config.yaml
router_score: "softmax"
balance_bias: true
beta2: 0.95
Below are experts of layer 3 (counted from 0) of a mixture-of-experts language model. Rows are named router (the router's row for the expert) and show model dimensions 112-223. Each number is 200 + 40 x the weight over its row's rms, rounded and kept within 0 to 999.
After each expert's rows: "gets" lists some tokens that make up at least twice as much of what it gets as of all text. This comes from a sample of Wikipedia text that the model never trained on. Tokens count by the router's weight.

# expert 0
router,178,156,201,118,292,200,238,190,144,162,150,148,160,115,151,206,196,267,238,188,147,252,213,186,226,151,224,235,113,319,242,145,205,196,222,198,131,136,191,197,218,173,181,174,177,202,181,164,145,189,169,181,247,222,160,283,188,200,178,120,131,294,208,168,238,196,148,268,179,261,160,181,191,184,227,200,239,225,192,177,230,256,263,279,241,172,221,258,152,253,175,185,274,224,230,199,230,213,218,254,130,191,204,205,193,245,264,168,266,168,198,224
gets: ",", " and", "s,", ":", ".", " that"

# expert 2
router,193,201,223,229,123,125,220,202,213,200,196,252,134,169,279,209,172,132,216,221,274,250,140,228,257,150,172,214,243,274,191,155,184,172,198,139,208,209,174,217,149,178,236,177,172,204,192,189,249,148,140,195,169,154,274,161,159,186,200,239,155,213,198,160,163,155,278,188,202,130,232,190,165,203,153,234,181,225,229,194,175,271,219,129,135,252,158,246,163,228,160,160,180,234,217,123,231,143,250,289,156,208,300,163,177,184,170,154,200,181,197,272
gets: " was", " is", " were", " to", " are", "ed"

# expert 11
router,229,252,159,208,146,256,167,283,203,233,180,298,197,149,273,189,199,135,262,144,195,232,143,188,156,178,175,198,126,191,215,171,184,193,216,220,245,170,297,293,176,214,229,194,233,205,152,202,169,124,220,162,198,257,252,215,146,192,215,233,240,125,190,230,176,244,190,267,231,154,207,166,196,157,153,172,157,285,144,275,200,139,202,227,253,229,98,248,197,204,291,220,219,176,163,210,118,163,187,200,180,211,198,216,243,247,263,169,260,155,235,217
gets: " of", " in", " the", " to", " and", " for"

# expert 7
router,148,172,205,160,210,225,174,221,178,174,219,219,169,210,138,207,210,204,166,228,221,178,216,161,204,283,207,259,172,138,193,212,236,177,266,155,226,160,161,186,215,205,153,180,241,178,165,205,223,171,119,211,227,218,142,227,230,141,157,199,200,129,171,220,263,188,211,205,217,254,237,131,228,235,220,190,196,179,251,239,176,150,266,231,151,220,197,142,248,159,177,240,208,231,271,195,230,172,234,207,194,175,225,173,222,219,225,205,212,209,197,246
gets: "\n", "==", "===", " ==", " ===", "===="

# expert 12
router,219,295,134,291,248,277,195,244,238,274,213,190,150,234,185,140,218,96,159,158,190,173,173,181,193,176,234,175,154,144,226,144,238,218,232,222,179,183,185,195,187,175,202,268,224,243,135,137,218,236,256,213,239,232,245,203,159,210,232,190,208,211,250,236,203,138,186,208,196,117,193,139,204,201,154,191,229,218,187,202,185,121,253,226,233,211,265,281,222,204,169,250,210,199,227,226,214,191,277,174,256,220,222,236,191,133,277,238,219,240,189,246
gets: " the", " a", " his", " of", "'s", " The"

# expert 4
router,238,208,184,195,235,250,264,168,191,200,162,195,240,255,236,102,230,170,258,187,193,210,218,224,210,139,225,233,205,231,248,246,239,274,218,116,219,185,288,220,190,234,204,192,174,243,277,151,186,249,183,146,208,148,243,228,229,310,174,172,246,162,208,180,256,137,179,143,234,212,164,197,205,145,250,130,179,146,201,137,183,180,208,184,161,199,274,153,256,197,174,176,147,208,172,187,160,253,240,178,110,217,142,133,175,255,177,231,260,234,165,173
gets: ".", "\n", "s.", "-", ").", "es."

# expert 5
router,184,174,242,167,162,158,230,183,186,218,234,179,232,220,157,181,207,210,150,237,187,131,239,202,184,217,186,305,181,162,181,199,274,234,166,175,229,173,151,196,256,229,190,199,156,185,171,229,182,307,250,227,236,180,143,118,173,173,205,153,186,227,228,184,211,265,246,140,135,199,217,240,206,183,209,264,173,120,202,157,252,216,204,182,153,108,234,136,235,100,233,170,91,233,90,183,135,171,186,187,227,153,183,165,176,175,187,175,195,196,154,135
gets: "-", "|", " H", " K", "a", " T"

# expert 6
router,311,151,291,149,196,177,193,195,286,213,245,165,218,176,184,213,217,294,234,192,221,297,190,191,140,212,244,185,182,288,257,254,169,154,202,219,204,157,269,167,232,179,212,208,133,260,174,201,180,214,184,172,125,271,189,190,146,186,255,139,148,284,139,250,270,254,173,257,210,238,162,192,201,194,152,121,191,237,215,171,175,261,186,258,194,175,223,182,250,262,199,188,226,146,224,227,247,140,226,241,196,214,134,275,191,267,145,162,237,164,131,195
gets: " |", ",", ";", "s,", " and", "),"

# expert 9
router,264,147,242,159,187,208,163,183,256,220,254,135,184,250,155,210,186,114,228,189,211,169,240,234,181,222,170,177,238,262,152,198,233,184,217,227,209,103,210,204,171,233,210,141,260,217,223,167,181,171,229,138,215,211,111,243,223,189,181,239,156,296,176,228,252,300,187,213,303,174,170,242,256,212,183,207,158,90,224,183,206,254,174,211,111,207,157,204,180,226,199,259,195,191,180,228,166,229,261,168,177,244,250,199,230,218,156,233,123,169,298,194
gets: " |", "|", ";", " ", "-", ":"